{"hidden_size": 128, "n_experts": 256, "d_expert": 48, "d_shared_expert": 128, "router_score": "sigmoid", "routed_scale": 2.5, "balance_bias": true, "init_std_router": 0.0269, "norm": "rmsnorm", "norm_eps": 1e-06, "tie_word_embeddings": "early", "optimizer": "muon_variant", "max_steps": 4162, "dataset": "wikipedia_en"}
Below are experts of layer 10 (counted from 0) of a mixture-of-experts language model. Rows are named router (the router's row for the expert), up (a neuron's input weights, with its number) and show model dimensions 64-95. Each number is 128 + 32 x the weight over its row's rms, rounded and kept within 0 to 255. Numbers have three digits each.
After each expert's rows: a language model's description of what the expert responds to. This comes from a sample of Wikipedia text that the model never trained on.

# expert 47
router:110086178145162112150180103100146107105156086149188103130188167204108111111123131097123147114166
up4:129059120142146066058128124111133098123093149186152173130164147189139078162143115120180154076138
up5:102167158116112094137195146123151083110155076107115122129135117174030137105132088105122161156106
up6:110092083151128119155081099133162110078080098208136095193095162133096116066102143098127137133101
up7:155117140122132114148111108098092047141168125088126153161091116141150167114121149125143147083114
up8:081125127166159152114129085120108152125207084102106123165115115112166152159081137147107128148137
up9:116145114097126107184131157114070096163136083139156188134174138127114137136155143122133122113168
up10:108119131129132164133184078124142145120086092160094083081088059148159105127118163057129132139103
up11:085110152188104146098106084145153075088126109159141139155106137170095148108124102084147204130127
up12:142163157074148100082138082133185154136104103086132106170131182106210102135132126104130136123118
up13:101117108093103118120128141173102074063146128051133136108164127156137154074104142128127157127129
What it handles: Government and abbreviation stems. Capitalized or word-initial stems in political and military biographies, such as No., Ser, Sen, Oper, govern, and periods after abbreviations like Lt.

# expert 18
router:080123091194195108100155065113165092130118144121123152173141154176115145127143163099114188137134
up0:054127145140093081099141112102104088136136155114084160118152127131121067089158167089178180080145
up1:105089145166104129159165087161103128139138142054157140141098148093101154164199116159080143135114
up2:111181130149156085167095105096135086119119194137093112148105076202083117133142161143193135154163
up3:181151137131155177132142080105120105151124146098162162092056146115152149171097103138154109169058
up4:134092095118162152133169051066132131166158111162116104168167121137090111165149075114148110097165
up5:152123119188089110111110075130176083125108172082099161124172146160097117175182138133152142149118
up6:066123161153122148104148098144094162106202139173182133161130088110138127077146091105119093077115
up7:139130134151179134090211098149135058106129112176169131160161139097154109150183163094086137101125
up8:129091076135182171082135086127138089076097146150138120089138090159168142201131124108137139119178
up9:100136118162178173113116084042129084163120149106095125148109146079128147131139237095129137108139
What it handles: Taxonomy infobox fields. Field names and punctuation in species classification boxes, such as Genus, Phylum, Order, Class, Kingdom, and the colons after them.

# expert 37
router:053112206195138122058136077133143114131074108144144201081156180133130152106094111114085142165147
up0:048175073143169157051167071080121103136057137085095195090107089134114151118129163104142124154135
up1:140136138179103150125073074118134075128087190163118171158048173110125140169168104119154122108110
up2:081126152078138174105120145104095085107159077150112142155138130085167150123142088156111117102149
up3:142147153124084098132115127087121116105127130185087141136154158102072140167130088103112137108139
up4:107105162116143127101121132142065096163054096110128127072111113088111060086093097078108059107164
up5:152094110132191110116164159164107170154117117101065052076166151176065134109143108151123134164077
up6:070159108108131162070167095127145202127151138145107109169188135146098139136194170071117112104108
up7:210160111178146122096090114142120127170115149117130187110112145105085154098104140145105105157123
up8:117121142155131172142089117140148162173174074124115081101203122072100163125105146112052169125142
up9:099146113165116143099089101089128093177174099187096133136156078134162078120085140141110106143182
What it handles: Paragraph breaks after headings. Line breaks and sentence-ending periods, especially the break after a == heading == or a finished sentence.

# expert 52
router:141132204167160124123169069159131101087088132137152124153176137200149144064128147119112158138141
up0:154170136176146157181046099105134128076140134101132147128143140087165127141154083137095134156098
up1:066123104120094115143141186078150097126155089122161148113131100109067124132121148164102116156099
up2:122105150102148158087159129155091142116097100166137104159153160175179157097186156121148122168123
up3:123129133135134126130131065133204125091189088142166084180166129148148166167126125135107116130112
up4:142130096097145146159138145174093089116113133097167144096171093124075177098102122163123080071131
up5:115131175117096106154090094129127123123164092143096106110192045126176152121153140127107106135150
up6:133090065081137095112098134110148161136127067142124114137133126082129244086195117120165139110159
up7:127133215115135199150128141137070140104141111097135127107110114120075132081117094174114185114135
up8:134139114142103142131108208169171131114099099103141102141057097152130145060081118152146142164123
up9:104106123085145158144049125109139086138139090130110108166101088153127077184130151103080073119098
What it handles: US state and place names. Final pieces of place names and the commas after them, mainly US states and towns, such as Wiscons(in), Indi(ana), Texas, -ville.

# expert 23
router:083102140121168129124121096093117114089110100113136158137160239187139157126108101131108126164126
up0:125134113106112115156069100157067129150085114049145163117095101139161153156088105100163073112080
up1:137178103168158121143144125104132149164114189144120149135174157167169155168175112149093132127160
up2:098115120127145106080143125160169182102099149184115050139140142150097157178133177105084107127162
up3:081102182101143137113141120066120117127148154125151110091177161160104094138067123105188152123071
up4:155212165120075064135101149099122196126110135152132115099114074085090136060132149141097082187172
up5:087157119122089134145151121113112147138072144116139100111108152193081117057131122113161156154144
up6:172178154095139088134096106140067152089145127104095082075163109117121086150064092123198119127085
up7:123187161141112137125090125074151196097142093147098122143111188176148100156095097115102166199106
up8:153137103139097080145114141089098101076099113109128160152114124139130166063160085153159100117125
up9:084153142141142125169148167093142163126118095139064154084125186134138164118117105125096113186104
What it handles: Given names in lists. English first names and name fragments before a surname, often in tables, credits or sports lists: John, Michael, Ed-die, Mar-vin.

# expert 28
router:128145184145124147103107117127175180107102122150143130116174168167142113079141174135159164181117
up0:165141213110124118094125102119196129107122096145162131131136197095148150122086192110114075141088
up1:124078138050159166116120131118115183133116072137185230167104168127151122137150101089121197010122
up2:125095134077129139098125109134157149073037202082101174136174163117044138115126108153147144133090
up3:102118220146121085092145087137116148156138130126161126133153062107179198101091180077103097156124
up4:145161147169137133118096110064168140128131151091101095084099124121102114203161088082093106154080
up5:118070092087139153171174117124102103116124174086143146156184174123142079115167136126116114122110
up6:159124131126171119103093141149119115131080161169087118082141095145140139114098138103136095146094
up7:152089153068150101127167134113161156111105139138180162153126122133082132106085142117162124150161
up8:126131172143116137132132140129086148171151133170155138115190136126133100167146130223099122184159
up9:106159156173161091184131090120081122102111032148116098094095123165161129153160212191117150078119
What it handles: Mid-word syllable fragments. Short fragments inside or opening words and place names, often before -le or -en, such as vehic(le), hand(le), Sing(le), gard(en), circ(a).

# expert 26
router:130110104136110136103137111082123114136127079099101132120187149139105143077120131171108187112108
up0:132110184069148128058134082134130104119139116120139149092213112133089086140142170115128087131108
up1:110084120153115139125155129100124103196137172153148115147130106105126098111134124151158112159121
up2:128144098105116151128143161090107111124110176159141118141139117147090179168144115129101101099145
up3:122137150109135113111150117091127106107159140061147103068116084114087129096067142122127151140100
up4:159093165114137109053164085146085110126102123122077160127087155123109101120140199203121057161125
up5:118152128096112138101112089136080047138136130079150147137122141134156152080155204116128141117099
up6:092089185093161135130134115126086123133149175121127144048124213109162130088148096162116131098144
up7:183095077092141128122138130080084169123151089120093131104120166135119158067188164187147106092145
up8:106079179129073051115156068137151108114126154100136122131155132122110144120118121068108190121083
up9:204105129131152156109060144128148127111112162128126178181155127090134144134117134109117100153131
What it handles: Word-start pieces with m. Early pieces of words and names, especially m and syllables like Pal, Sal, Ter, film, as in Sy(m)bol, shri(m)p, Cri(m).

# expert 17
router:124113086129150076103211116115143084105117127129113123147152205118130129108061175093135168142122
up0:141100075159141146088123100155128142122139098128132073168129161118119128104113138179111105129149
up1:176160103121110108157149127133186111091088136127117182119172145155125173107083134115138096075131
up2:163124084142120135070107127100167117099106146106068074097134114119106099153082098130167145168177
up3:131126137155135139122152102073112070096176117099159091137162145108132055195149146104084177144136
up4:152135065111101125163127108084087114078109126129104128112102204129132115128078108110162178126095
up5:163097125118138130121135128102159194089110107129143096186105101071176077183122127209180142138163
up6:166125124155077092118117149104197134160141111168092111112129101130087155154101181113090103133176
up7:114122144102183099111152151075121111115152135098121108108097188127120131080094118124082153087092
up8:114145183124172104147118113190116125115133146146123117137124135142091138129148154111108166170110
up9:135111077067205128105150085141122063127099184140103134145131164116121193124105090114165127090094
What it handles: Possessives and kin. Possessive pronouns and 's in biographies, plus the kinship or career noun after them: his, her, their, Varkey's sister, his wife.

# expert 31
router:128102154098145164132119113108099138080088078148145152100190198171131197101135133117150111149188
up4:137094157092159126182148083092174098106122117127113075102119068114109163164101143106132077147120
up5:122107112142102142127104134107156102071169149143141107133166125124131154116153085109164113196119
up6:091123160120057110099181079121137133075149108116124130097127119077105189103151119154119133119114
up7:123143233124109082119172147080157139069149131182149167118132124096125147103096159107119124157147
up8:118106121088138089134115149178109075118141155113120103148156082182133131126102115096125097092108
up9:064089092163160148161139163127084140208158155114182119099159140130081116159111123115174131140081
up10:126109166108118121119097166137118128119104030065147115149114110111148060147127149131116096091163
up11:095077128105104133129165152178134130138141108109124120152135177138118192124093111139160103146148
up12:083172155092141131126112082120122151172103091126126193140115181161133184150142089088176048085165
up13:086165142084152182139068146106095115089154120172142083071064140153116140160098135121083070117115
What it handles: Name-internal pieces. Middle pieces of personal, band and species names, and surname particles, e.g. Maz(z)y, Qu(in)n, Van, Mc, De.

# expert 2
router:116084126140147176087136095126120136129087123102104089123153163164137209115138132139166173155148
up4:130102142076115113137054082135126047149086118136087130126114130143131117176153129130173150132120
up5:105118140167104143099074136110112095162078163157131125174132153169141242104213084115168139178123
up6:173135113133122091121140135159144043054081145126142121119132126101155152155142127180101211120134
up7:142114116075112145100126128097087149154108128107122144074132089165109140130161103092090123186089
up8:080166165134124162097161122165102112125184163100173146145142132124153183165129125125167138082124
up9:141122132124141171083142109152067155107178132069128119118208131137131076082124112146107132105155
up10:133097060081168129109094125143138082149096109115109091092192143176125148156082123139153080131120
up11:131116091123160166115132146194121089165137154093104073142137110131156127077083126193111164171121
up12:101140175162116152177162015109165105097147135070141143068176107122146148156121129171074156115095
up13:153135142182107133119104122123098194161092125110135155158185133112099112164137127077216117091166
What it handles: Non-English name syllables. Inner and opening syllables of South Asian, Arabic, Celtic and other non-English names and places, such as Bh(utto), Kh, Mah, Mc.

# expert 41
router:119097110176137139126157131108079079109113092144124105080162162139118171114129155137179167131101
up0:175106135132096156139084166154100110127120131184142143124143164153161116153138140161182133226172
up1:129166109162169081173137106157122104139130136160149124105059222151113097127133094078170092107134
up2:108107151122134125082188096080109113119119110151168099048090175076123086144177173129088088068102
up3:093183138146073153136071147098112154091116153125119097157127140096147183100209108102104165121124
up4:147075155160118123108129067127110127147120123179123139096077098162076190143095182128177140188136
up5:194119172188198140137092151084144096125113149127153119142113138158102160122102138104113153065099
up6:084161103109108153074197131114103097087129133141080146064122162116137081126075135114116098132156
up7:122104102138148126158192105123219101156090152102158146133108070110104068107130174124142087203109
up8:155160117189200140162099144111167090153112139156117124108119109146131170157136134163099129130107
up9:091097155159141145141086121167096124148115096099061101183097186132080094127090116181162085095162
What it handles: Year prefixes. First three digits of years after in, commas, parentheses or Recorded labels, such as 201, 199, 202; also decimal points in table numbers.

# expert 11
router:134155147130160143036146080104145101105132136172093168132156171211174158084088144118099149128100
up0:143164131122142138147156141113109123134151128160161148110134079200149199067092129171094073165148
up1:156166130090157158125161158132191133161108098143168166155149105114143149087081089122098124075109
up2:155152112114146099096125082187155129135090152180065092161113125085113184105076150151110179130141
up3:151122130110153127128117073116172067131132144151164078101098141212096125168131167157120127147151
up4:196110127105120117052132110150178078127109124162097128143166138119104149119138159120168087182076
up5:118094138113149143091167147102090067027142098106148117080154108158143152108125169103128148121135
up6:120143134107172112132138088159169103131171122135097118164145170107088116115128089097127124147097
up7:153106112081084189114105131040123112134141112141134183135142109164122161117131131158153100126210
up8:086126130107160152079180144149161084125135139121149150117089196113099145107181132109125157121148
up9:136152193172139148115129090122111151186186178147122152155118098215132094112153151133136095078157
What it handles: Final year digits, stem pieces. Last digit of a year or score after 201/199-style prefixes, as in 2023 or 7–6; also truncated stems like connec, projec, elec.

# expert 35
router:133116154091170142078170085149121095120130121113178139141113114144117135068103170124098173162179
up0:153114176146176063150131173116077116056093132075175127175126079128102188081140096171111179139163
up1:166180171083162137126184134167116159130139115144128094136062128153160106093076146118090174082136
up2:100109086071151165143161132164091094170185054136142147138083104184114065171080165177143146092127
up3:103113159136164145125129123161148087131150095156165138147092089161173109110148209155075135129172
up4:160166127091155114074158098130096133146159097133069049126092112097086118140162073120095193135123
up5:126161169140192181152202132181143146141051098136161134180088127157150126098137102176071133136179
up6:131163128108144155124164115166114132115157109118124134078113083091118138171066152131125135116082
up7:109140120071135146150132096129122191131127107087144158099108162170192144138110077108094096075156
up8:146115076061125134098169131073117120117155117126200133181179132084160094100064137111136146154098
up9:132157148139156136136126117124150151081133138166108131173176097087092120092065148129103164110188
What it handles: Copulas and the. Forms of be and become after a subject, like was, is, been, became; also the in epithets such as Ivan the Terrible.

# expert 43
router:164144145163170090072126108122147143071153162108127169131148159217100131114062152102128179147149
up0:191088105168114058095140088115128145097127191124077110131146097123090096162072127144147101166184
up1:125106104179124147136170144161106111160148111116109099159128122094154086141131124153069119137170
up2:146188151109143134085109123170112131127127142167126113152130138130051180125140089141114153070129
up3:127154085146104187078147092074098117101202079113107153156154133134094116138143148129160172118115
up4:089170126088104139108097149180103193130097095093151125095146137183207186127085090078096097138141
up5:125076092126106108078128061122159134116128145106158124165152119166136156162178146163136141125118
up6:078130176120150174133189122155084120157149180088136140115180165085130134097043153126104160106094
up7:120084124149146119107106157157107148089115132093129184153143118162138141078146104151075114162090
up8:150151138106166142082139158094088138123133131132159131081146150132163177133129174153164092142183
up9:126144069108134109123161097179119167081135139149106170133096146113102167170124168104094154129125
What it handles: Quantifiers and list connectors. Quantity words and list links such as several, many, these, two, of, and, often before plural nouns.

# expert 45
router:117113095108162123102188137123087096085117129110138135114166170164112147065092147043084157164108
up4:142207138117147146102189179110144118151143094171126152159169125191129097102091110104111156136120
up5:111143127135197122094117141074109089097074083152094153145109108149110100143165116105128086155150
up6:060126136156063119137154140127091142099114107130102124099169097101199148085119131102135168158137
up7:115140081103142120167108127144146115154140100139111105085117128128164146117151140095172155128080
up8:142135123131143120116155115061199160134152089097185083173128108143087154069118157126077154136121
up9:101108115096143153114068103117145137109120107123154136160115124156130100109094142074120093114129
up10:089139087073133153148141065152152175080085121108176152103072101158134127120204216131130139092088
up11:090123126152145174098152199184115134144118145119134119127066152125085136073134166126137156116119
up12:156080089112091208151131117098132091163181158094092069133144139114108113142101096073144167090095
up13:128136113088171201096147161093069088150106131115105131164125131201183139069116110134189126106162
What it handles: East Asian syllables. Syllable pieces in Japanese, Chinese and Korean romanized names, such as sh, Sh, Zh, Hong, Tai, Toky, Yu, osh.

# expert 1
router:152111140180159096070168117134135166177103156193114173103169148211137163107139129146125141108115
up0:160149115135073173117135147093155139144099154132075145101113088156124120132092127154094148118199
up1:112163142168142120142158170063153147184151177150079164121143133142082123192183144133130123114155
up2:119115144074101176176118112098154095129129148091139075094158130083071091099135153195096132136134
up3:144147103146149090145174154093168168116150120117128185089188084140155146142154119100138146145145
up4:079107126147143133126148151074074100130172157206124099131132140175085178112119123113195149089137
up5:117087153115126088135078106164124140129141126139203110094146113213140116085117163147079141067100
up6:117123113161141148123129129123118103198121151160054104108154162196147109107125139052080121147168
up7:120108117108144123078156129128120170098197120153130119132088110169128122187137111098171174125070
up8:115133133134121111138116142143124070157098157143142139188114135162206109103045098104141134122163
up9:054123121143083105072133120130137145141108117152104098091129142163077191174099140083079111084109
What it handles: Verbs and object prepositions. Transitive verbs and prepositions like of, with, for that precede a noun phrase, e.g. served, contains, member of.

# expert 22
router:106087187169122109076145109081114128122129117135137143098222167124143137141173196089075152121176
up0:121124125125077094141168116166151104124039132137090116073151143111148171139167125159107115138115
up1:110102131101122113079132105107099121119138115165060120139151117063111167146154161124141133095195
up2:102155086147119103081156107137143161129108100182130108074162133131050122120149108140160146161115
up3:080150104142132142168123122080163098102156097086108204151168156143159143148180189157127177114122
up4:099131132106095098117131141119096151146135094100104125103110165211143055219134149120079137155019
up5:107092153096080119184136121091127071117147126125109130130152164127130170152169162062066137127113
up6:162131121171095098093103081169082128169138126153148144107184108121221090101153186081132112140084
up7:109109156214129178073157143143132130152113095177152188067136144116143117152103159091089107084089
up8:134176141098132129130149133135117095083150146177146135123143159108117104159095169112165116093167
up9:071123178140107130142163137149152105130114077118145178120108098125138133100193149074139168061145
What it handles: Function words, qualif- stems. Words like the, by, to, under, mostly in music-release and film prose, plus prefix stems such as qualif-, identi-, classi-, certi-.

# expert 16
router:049104138131118165111120144127157120083073080092136176140179138170145177120104135113173196135171
up4:123145105105159095131181153124153136091087131104112135127110179099116178130120068066168162138118
up5:129151140138137152125101163156168133125159099166205099161118115122096201155096108161098104061112
up6:159139170066087141117155171070100133168101107172149126152077111153109159153132177140108204156124
up7:123140176170083105140079120117112110118096205129042151124104142169130143130092122076153180136117
up8:118122147133136131090167199105091181136109093112078116102169153147128158070118122115174165156088
up9:154091093067154148117096172125169095135125115153157173085109146131159135111130141118137163143149
up10:084129158063113099143117099071158144151072157181141177108163150135145142136189138126166181150162
up11:096136158139083186135085129100198088155077157143130140138102161154131150130168139111126152114145
up12:171141179096119153114140185147156105081122088126078107095088097106116137111113119079152101132075
up13:110167143156151180119068167161161113142110134146136165126119153167121217135089189135113133143115
What it handles: Word-initial stem pieces. Opening fragments of common nouns and adjectives split into pieces, such as newsp(aper), phys(ics), Ap, Sp, grap(efruit), mod(es).

# expert 53
router:073110186149144150060119104113133123085066135156115134121184177132160132136151130088157153111121
up0:072160118153126145049117143100125148105110128107095163075156099180154150130123188065093085155152
up1:174094112088157152137112100088159100135102106098105096089208056147167108117104143139134154082089
up2:101129116124135185124133102143106108143134122082122179131115095144135142103184129010236108097166
up3:092155138082132110093094139151112128107122125102166169154065128097053152122163132122188134074166
up4:134163105121103162098163135163073126068083124140099073160148106154141142159132142141134095142121
up5:188196151098133162110155130148081119107143154077123183121126126093129127141108164180101112169116
up6:102149104110089167136105128016072089171107122188139153132180107186154110169095138130137034172160
up7:061097152155126096116110094112200136125111108145151191128171135124157141096084106120134082114114
up8:139154177163129090127127103097101138084042120160066114121125160161085118121101146089087121140075
up9:118100111152129132115099136190121195152134067165070092113142079035190132179151084124152155076146
What it handles: Sentence and section breaks. Sentence-ending periods, paragraph breaks and == heading markers that close a sentence or open a new section.

# expert 21
router:142093125163144098141137105131162063139142166141154142115145153241154168081189116097124163141122
up0:104096100093144101126113152131079141157132143151174154144142159149151173159108143145111191134092
up1:191071130131147147128160140130147097098167192139123093107100150105057126120183132162094149135134
up2:118122119106132074140111158107121112118156144118168147060161122187172161128138119134143092053119
up3:141105124113138145117148143128134119129116114133113152211091077142120122137183125169119182097149
up4:167123099121127112089060085127137178132127104145089105112150127194097214143174093114097072146199
up5:110163159110117188167147155131150116155117158133129083115081162131144190157152157034139132135189
up6:113122083142145159113126058142099120127124081080133137139103141158175193103113125117104145163125
up7:082100164130124163106086097144156171110123107072154191154104140111136153133103110111128201112129
up8:074118120172152082134148184161084155117112148123059152097145169117196173163048172115128180146112
up9:133112125129187151142115143118186179095126137109108165106154105149119130139126177182182103091149
What it handles: Nouns before of. Head nouns usually followed by "of" or "in", such as population, part, Register, district, area, number, member, professor.

# expert 10
router:109142132137130184089140102096135100154109115154147133090180148184129153062128110125148129173151
up0:058177088109129173128179139127177108165200144173134117132138140123211133139154078088201119132115
up1:158143104139103155162159178115104139134129108133073125101143120128072186118048070176143131121165
up2:068143058142133163076140082113147124120167133165121162102103139079131169133157135118162127151153
up3:100116111125088133116231123131136074076110160105087111068103180115181175177085132075127123193153
up4:103141149164147086176145096101073139082140135095147193163083048097162123163083116118166128141050
up5:130155105149107111160083113180100072246138154151050109110167143121167139113109151192112152133085
up6:109124139158179177101126152085128124135134167109081122170160145151111176083183132145088098082197
up7:108128102155180146105134101162092107111184126088109088152110103163177137128094135133126129143164
up8:074155113120164124054177116105120110149158169114122088140131093102142114112126124139069165101168
up9:121117097111149158126099176140113139089120131113087099176152049124144154069128126116122139107119
What it handles: Coordinates, ISBNs, tables. Digits, punctuation and symbols inside coordinates, ISBNs, climate tables and score lists, such as °, ′, |, hyphens and ISBN digit groups.

# expert 12
router:124135214137143148101136159144137117077117082147120149129141190161086142121148178095092187166170
up0:148121151125180113084114123146156138053098168115129132150110093081141090106107172125162139146103
up1:080126109147105107109107164111188109053126124127137150138172145094143158140104155104157210143062
up2:122142094181197193073075068148125130132116119187132064156130099135114140082118177159120154135167
up3:133169130183099167155074116113135132108127158153087124155124109139132129114084125095134096093130
up4:147157132164170121124131074100116105142102146151130139121153167184127101119192142090069122134144
up5:142143165093127123083090177093154090136077138101158185065152173080116165124207109061121132060075
up6:128173098186107097082150181169160132140120105146114180092091116155097204085133135070136158128123
up7:120130109118159108063103101170164127127047186140138154139133160126145114081111057116088139166144
up8:169172092167116151082114213109096130160072121099143131062158113203140155106121148111101117086179
up9:147124136143103164177154187120099155111111093074096151113138150141145121068099153102047133126109
What it handles: Word-initial B, N letters. Single letters or short pieces opening a word, especially B, b, N, ob, ab, acc, as in Bus, bad, Nintendo.

# expert 36
router:117147104146145115086147152085142078116125164110087124124137166222148143101121148116100166170187
up0:158120147192184115108134120141160136077155122128199139159100140061109185099038141130139132120169
up1:142107173155193108103140144079160152101135140091109111121119150147069109171075164184139170104176
up2:105165156162116088142151126089118130146124179193163095132188158141124091127138072104110199090128
up3:095112134144107173086081098101178126122116129118077126120121121123169128124141173120114123174093
up4:135082107060147152125092124081192100151136109147127158114144107109117123110145120097119144171164
up5:086124115132099129119149146149082143131150177160116148155119121095117120063107140135173113126120
up6:116161066168083115087133100110091081133128134184116082134118102123119078100115121061122127111218
up7:128143100091111097101135122092167112149103193142078115136131196148167209103148169099112168139114
up8:136103188127093128121132126133195232100156131127109072039176105141136117126100100131112132147157
up9:181134197221159123157088162102167104130110137177126068128088177121113143137152155109085112189150
What it handles: Media and entertainment nouns. Nouns and modifiers naming media or genres, such as film, television, music, video, football, album, song, animation.

# expert 32
router:093118104149152092056162084119091111102119147144077147097183202172106126095101170078084172140176
up0:133165130119118158116112171115143140088118144120106185122122149132115173178124096084090185077128
up1:149138134102107203127179125102148205101163163076109105095153078101162113156097106102117153143119
up2:165150090124126154136154104151110123170124115152081146166122137135110144099194151158083085145115
up3:143166140111181139151192097142119096152078146141090094158082164142100139170168095141175118130148
up4:164108174134076062147094121108147093109152138165168159184139111168119132147154097129082183127132
up5:123111137142158102118109077153143088139111149147106130125134148173100123078058165108104143088150
up6:147073163164103134088139172081147118118131162145057195165106136188099139179170114149128118112116
up7:128124105077159095112138109142152130083081130073135065173092117124104113175088150155150095112113
up8:106108114077203077076154097077098118073141083137166050131210154119149087168093078120113147143149
up9:152178068084146156068154138079154145099111087169120075145179125147135086177144147113098161159138
What it handles: Music and review wording. Words in album track lists, personnel credits and critical reviews, such as featuring, cover, electr(ic) piano, cri(tical) acclaim, and track table bars.

# expert 42
router:175085121149113125158116114091162132143129083152145092135151137178221137099098143061100147109127
up4:123132137213164170199103134123169117121167159176145134144160110164177114091105131117151135107172
up5:078150129129097094185109123066120083103110055173136151134136137158129134119162159136153073137073
up6:149142093066097097084143155109130132112117132159160057118177087136077130142134126113074117094082
up7:145141148177089101148132087106153172120163116134144101110102131133175142156149130145137175114132
up8:142106108201173123135086116124122071081162151155136039102144113166119118126118120130109119088115
up9:129119156164084159142131159130128102146183117128104090098095169110147076095085149160122171081150
up10:097128135120109132163149126122142151123112137121133127137098189155193100067051135061121111092216
up11:103119094144064120140123107177102165123079133188177048085139095195151139143151134108102169084099
up12:149163087095100100185107084143130145103162155140114100138113103112167128213164092046138151165156
up13:147119169161087146144128190082154109144119141101173071131122074111088120090108145155118162155100
What it handles: Accented and foreign letters. Accented vowels and short letter pieces inside foreign names and words, such as í, ö, ou, as in Ramírez, Pölten.

# expert 50
router:109079134137182178123199099150138080076131122093152118093129217090136131136131141138080176153133
up0:131107148123145157133165121151115079146169112168145115149155198105147058114111106121165094129177
up1:103103168122172150133135093107152159145093134079148082137134148155123082110149076133160189163124
up2:105075130157139136073212091167150096116142111176140097099080155088107080142112115091112121186116
up3:104119124109100156088141192110086068157153149164136116124106136073160079091145115134149038143101
up4:130088143108124095142154107127152067135127157131171167074204100136103156143154166118169101112084
up5:180150117153183141130162035152132155057135149147137086149110150107154129151121163120136083176170
up6:147151152179170119135143074162159130138119120131125119121173125101098137150121169093123110124109
up7:129151090154195122169088174089137087191121117138132124152117139123140184157143105099099092176160
up8:160054089166149158144159110103124100129108136132149118058071136134116127087101114124106122129147
up9:132157147112103102122076109115174198191181100169065116115118198112139073125099166162133150115133
What it handles: The and compound hyphens. The article the before proper-noun phrases, plus hyphens joining compound names and terms, such as Plexin-A1, Carver-Hawkeye, dream-like, Li-2.

# expert 13
router:120073134181138120158131121088070087117083091128109111095199166143150172075121152141171185142089
up0:110128160097095113095166122110089106119092105091170141125154174124120126147152151148103101128154
up1:143075089169154147110068122172100080162106100137135094059147203133140114138125090158123113154146
up2:168165121142162082153138122102089144110135138133105122146136071090106194118095116159126059132142
up3:141080102140129179132114152138131103147092132101165144125120136111151131128089089133168144092130
up4:146088087132169138120108213161095105164167143141146123159139137109130119160077160145125146088132
up5:102113152145122120177070158071118105147088176100131089126145148152152100053137193162138150133065
up6:109127108135113111170093172092111122114095119075130102136112226117103104159061125119121120092085
up7:096181122149119120161134085118069153098135165155141081131153147164063126170153100099117041165154
up8:130122119067152115130195151061124138099107098117175122117144105122122135185099083150140124086101
up9:150105097131083135128113113152186177105135087092171105109157174151140096150116082164184204121123
What it handles: Year digit prefixes. First three digits of years after in, commas or dashes, e.g. 201(0), 199, 194(7); also decimal digits in coordinates.

# expert 40
router:105105164151141098130137115119092130140136113144129148118161242163080160099122139078131121148131
up0:124151127174145100121146139124033158174151121191098113100103133195132161117133139118115080153157
up1:105177145153132092140152120191113127073140078090155092174126162125180157150066137133222125149121
up2:137118182104180127150138113176188118112123093111110161106145168165114142102157111115186190139130
up3:147156122073178120129176079151121091138103144086112105185153115134118156146115032122125125098112
up4:146055117155126045096073154145139091156118213124103137117130176153159135086124092121141170136121
up5:140100173061107106158095130120138177131068124098145137166115137086099114138125081139153155120150
up6:105127161184085126211140110108138092135175117163123101055187232159109136178096048085135151124128
up7:166119087160095120128150126112128114134165136111143156050124112143127112074125167066149180149119
up8:048123134088130098094138178107121119125123091095090168109095148114112078094078126103128113095111
up9:122147104146120130123179112158108181066174133143147138127077157138124135126113133058192140118087
What it handles: Institutional name words. Words inside names of military units and national institutions, such as Royal Air Force, National, Army, Civil War, World War, Supreme.

# expert 14
router:089124147139137130135190136126148130126068106155109111122172161117198147072134202116100131149114
up0:110119084145089086146170077094153143144098114122144219126184130121120137106106151137156144160096
up1:164163188144166177151136147105152179152095147111163188142066102159129127120144124114063115092109
up2:083060156168187104197100090152097127147144102106169175156161083103192092047118147146115116122106
up3:129165190116122104149143041148120110123159158146106122154196090165147121066178177124172118163064
up4:056112148101146105159088152111140102108150153093157051100113138068189099073115165035114155089169
up5:064096188133135102148181096114089134117111079163122137113064083156085160153118159110080117149077
up6:107140156129149180145110110095070130093130124168167118089085173112096091100128122098117106118099
up7:128120129096116130129164133102128137115098110155136146132156156097117105088066152153131155109067
up8:115126143130102095113152062069150130092110076195098147083130143095154151097117158109072136148137
up9:135132156124183127082186103153157141133083085152120134124160102143124076054182099128131124159100
What it handles: Indefinite article, copula. The article a (also another, This) and the verb is/are opening a predicate or object, as in played a role, is a village.

# expert 8
router:119118143172201141152151086116115104106088109125138157120161205206094189112119126113161120169112
up0:107128231130090171099151135125189162152109182151035141192169194123097122108148088124128121181127
up1:156106133195111133137201140168180093121103176110117131139136136175159168082177108125147122144088
up2:129198102114132106153150080130122109062180109099150087146113142194165085215090132142157150132157
up3:158110128110113099147072179105129115108123181090150137124118166185102162147087096126108162127110
up4:141081138147129098149181116112163152100106147155067126132131134131150094111167141099181136125081
up5:118036154113164108106153120131165111119078068161107099152171156168125145121112117177147123122124
up6:087135195127136089092153149141134153171071116167087111102188153180142123162201130114089136174095
up7:155135123129127125153086084084121129123136155068106140142138139124112156127138181102172102142000
up8:069076134079202143204094107075151106134127138082172189197117159164159164121160142125097156140078
up9:108108179144085138149181115145157172186127097139049074136155104105116154141143171180119062143094
What it handles: Place-name word endings. Final pieces of place, school, church and person names before a following word or table bar, such as chester, ville, Valley, Accr(a).